Experts of a small language model.
Training: a variant of Muon for the experts, 590M tokens, 4503 steps.
Below are experts of layer 8 (counted from 0) of a mixture-of-experts language model. Rows are named gate (a neuron's input weights, with its number), up (a neuron's input weights, with its number) and show model dimensions 672-719. Each number is 50 + 12 x the weight over its row's rms, rounded and kept within 0 to 99.
Before each expert's rows: a language model's description of what the expert responds to. This comes from a sample of Wikipedia text that the model never trained on.

# expert 2
It responds to: Word-piece endings and inner fragments of ordinary prose words right after the or a, such as ten|ement, hall|uc|inations, ferm|ions, announ|cer.
gate0:46 53 50 44 50 56 42 61 42 62 30 59 49 71 48 38 57 35 30 60 64 43 48 63 65 53 58 72 49 54 37 75 55 58 57 59 29 52 48 56 54 57 58 62 53 64 74 47
up0:54 79 57 55 58 50 51 61 49 55 59 54 54 51 59 44 52 58 45 47 64 47 55 43 52 33 56 38 62 32 67 41 46 55 50 71 43 30 53 36 43 54 40 64 49 44 50 44
gate1:57 45 43 58 54 62 44 54 56 64 66 51 31 57 49 54 42 36 63 79 44 65 54 46 50 44 47 41 60 53 36 55 67 46 52 41 57 46 51 43 67 53 50 50 44 31 51 64
up1:49 40 56 72 34 41 38 52 59 36 46 56 47 34 53 49 66 61 46 24 57 35 22 45 31 45 46 37 44 57 38 51 56 63 55 48 59 62 49 33 32 66 51 46 63 59 44 40
gate2:44 39 42 75 48 54 61 34 50 34 43 76 37 52 41 32 56 43 42 32 32 62 54 55 63 36 54 43 33 35 33 49 59 48 41 51 40 49 50 54 49 58 47 34 46 46 32 50
up2:48 32 59 55 52 56 42 42 45 51 37 49 65 62 33 73 59 50 63 52 43 63 52 34 57 40 47 46 47 52 53 49 42 47 27 49 69 39 50 47 68 44 58 66 69 45 49 58
gate3:43 50 45 47 58 51 56 43 46 63 39 58 52 28 49 58 63 67 63 49 56 49 43 54 77 43 44 53 52 48 39 73 31 51 55 78 33 41 46 54 55 59 57 49 38 55 42 62
up3:49 51 45 36 54 47 69 30 47 61 55 54 50 57 60 63 54 46 58 63 52 60 41 85 79 44 72 35 35 69 49 58 41 45 62 67 43 40 36 65 48 56 42 44 58 56 39 67
gate4:40 75 39 57 50 61 46 53 56 53 41 44 66 79 60 47 55 46 63 55 42 61 62 60 44 42 43 49 61 50 58 54 52 56 50 63 43 61 54 56 56 43 40 65 59 47 47 72
up4:36 55 71 42 76 56 52 52 67 34 68 51 49 58 48 48 46 63 48 41 60 45 48 64 48 56 46 52 49 53 33 58 37 31 74 60 41 65 65 39 35 51 50 35 61 33 31 26
gate5:73 25 53 44 36 56 45 78 57 47 55 37 63 42 51 59 45 43 52 44 54 61 48 74 31 34 60 36 45 46 48 45 57 46 55 72 48 36 57 51 41 38 46 41 61 75 45 65
up5:64 43 40 44 76 44 88 48 36 44 52 49 41 60 58 37 69 51 49 62 56 63 64 44 43 38 38 43 41 62 48 53 59 49 42 43 74 42 56 57 49 67 71 42 51 42 60 58
gate6:24 32 57 65 48 23 61 58 28 31 43 66 56 14 36 36 55 58 65 30 56 42 41 76 47 80 50 65 37 65 58 64 29 39 43 49 64 49 40 45 68 29 51 32 52 66 33 42
up6:38 48 27 47 76 62 65 38 66 44 38 63 35 52 67 55 50 47 45 82 37 48 41 50 39 26 62 48 75 47 54 39 77 72 45 43 46 62 77 57 15 68 50 40 30 69 68 50
gate7:56 43 34 46 56 25 49 40 37 17 36 60 50 46 48 52 43 50 40 63 61 76 48 65 56 52 51 73 62 32 69 55 32 52 30 47 47 37 60 28 36 50 35 69 46 43 55 59
up7:60 34 39 50 73 50 28 55 65 40 34 49 59 57 67 39 47 41 31 43 50 46 32 57 51 35 49 54 53 42 51 59 36 53 36 37 35 51 68 39 62 53 53 38 39 53 46 50
gate8:58 56 34 46 51 45 38 52 52 62 46 54 52 57 61 33 62 46 63 38 40 47 70 41 69 45 49 40 52 49 56 34 30 63 45 67 41 62 33 37 52 41 61 42 55 55 52 39
up8:38 43 40 45 58 65 34 49 39 62 60 44 35 38 47 60 28 44 66 60 43 63 58 60 51 63 51 41 36 39 50 31 53 39 59 42 43 43 33 49 57 54 54 39 46 47 47 65
gate9:42 59 50 45 64 49 36 37 54 43 39 37 54 23 59 44 58 39 48 63 43 43 55 51 72 33 56 57 24 44 39 47 43 30 50 44 37 61 57 28 81 29 49 51 43 63 53 53
up9:47 39 58 37 55 44 61 31 52 65 33 24 47 54 54 60 57 50 43 64 67 43 53 36 34 43 63 40 39 47 42 64 32 43 38 41 38 54 70 19 49 52 59 35 37 40 49 58
gate10:50 55 58 42 38 45 52 51 35 56 44 61 61 47 64 60 50 54 60 42 47 13 48 53 43 52 55 52 52 35 69 34 55 53 45 45 37 52 44 25 28 52 43 47 37 60 50 66
up10:35 50 56 75 35 35 36 62 79 57 45 53 54 72 27 52 72 32 50 44 40 65 44 49 62 46 34 56 54 50 61 41 67 33 44 28 47 45 51 44 52 47 65 34 64 38 55 66
gate11:44 59 58 57 39 62 45 45 48 52 62 50 59 47 55 57 56 40 55 43 59 42 31 63 52 31 40 51 52 61 50 39 55 51 21 53 64 53 52 43 52 55 60 56 71 19 45 62
up11:46 48 68 60 49 57 42 38 51 48 46 43 22 66 49 46 47 66 55 62 48 37 45 54 70 65 57 45 25 47 55 44 49 35 27 46 38 60 48 63 45 50 78 48 34 50 64 41
gate12:61 54 80 80 42 46 51 53 36 43 42 64 65 41 69 33 71 34 55 27 52 55 42 32 35 50 37 74 74 45 48 52 36 49 74 53 46 57 61 63 58 33 54 60 45 58 68 52
up12:47 69 64 54 48 36 50 49 43 45 44 48 33 49 60 49 41 30 44 39 46 58 61 27 39 51 27 63 58 43 55 50 37 50 54 39 65 64 59 59 66 40 41 35 51 55 37 38
gate13:54 55 35 57 77 61 55 36 66 53 46 55 66 67 66 39 43 59 59 35 47 48 43 53 39 54 52 67 49 68 34 65 55 44 27 49 27 48 66 53 47 49 45 80 43 49 60 44
up13:50 46 52 49 48 48 46 59 51 40 53 55 44 27 32 37 58 58 59 58 53 45 63 43 61 63 51 64 44 29 50 56 45 42 50 47 40 64 32 68 25 57 46 35 53 28 34 59
gate14:42 58 33 68 44 49 51 36 39 48 61 39 22 53 47 56 39 45 55 48 46 47 67 46 58 46 57 44 56 41 52 40 58 44 55 57 52 56 38 38 46 55 46 57 41 70 42 68
up14:54 81 46 50 79 52 56 59 51 54 55 47 38 52 47 81 68 40 46 38 59 50 43 62 74 34 54 50 69 52 56 38 42 43 33 49 62 52 46 45 57 47 47 53 55 51 40 63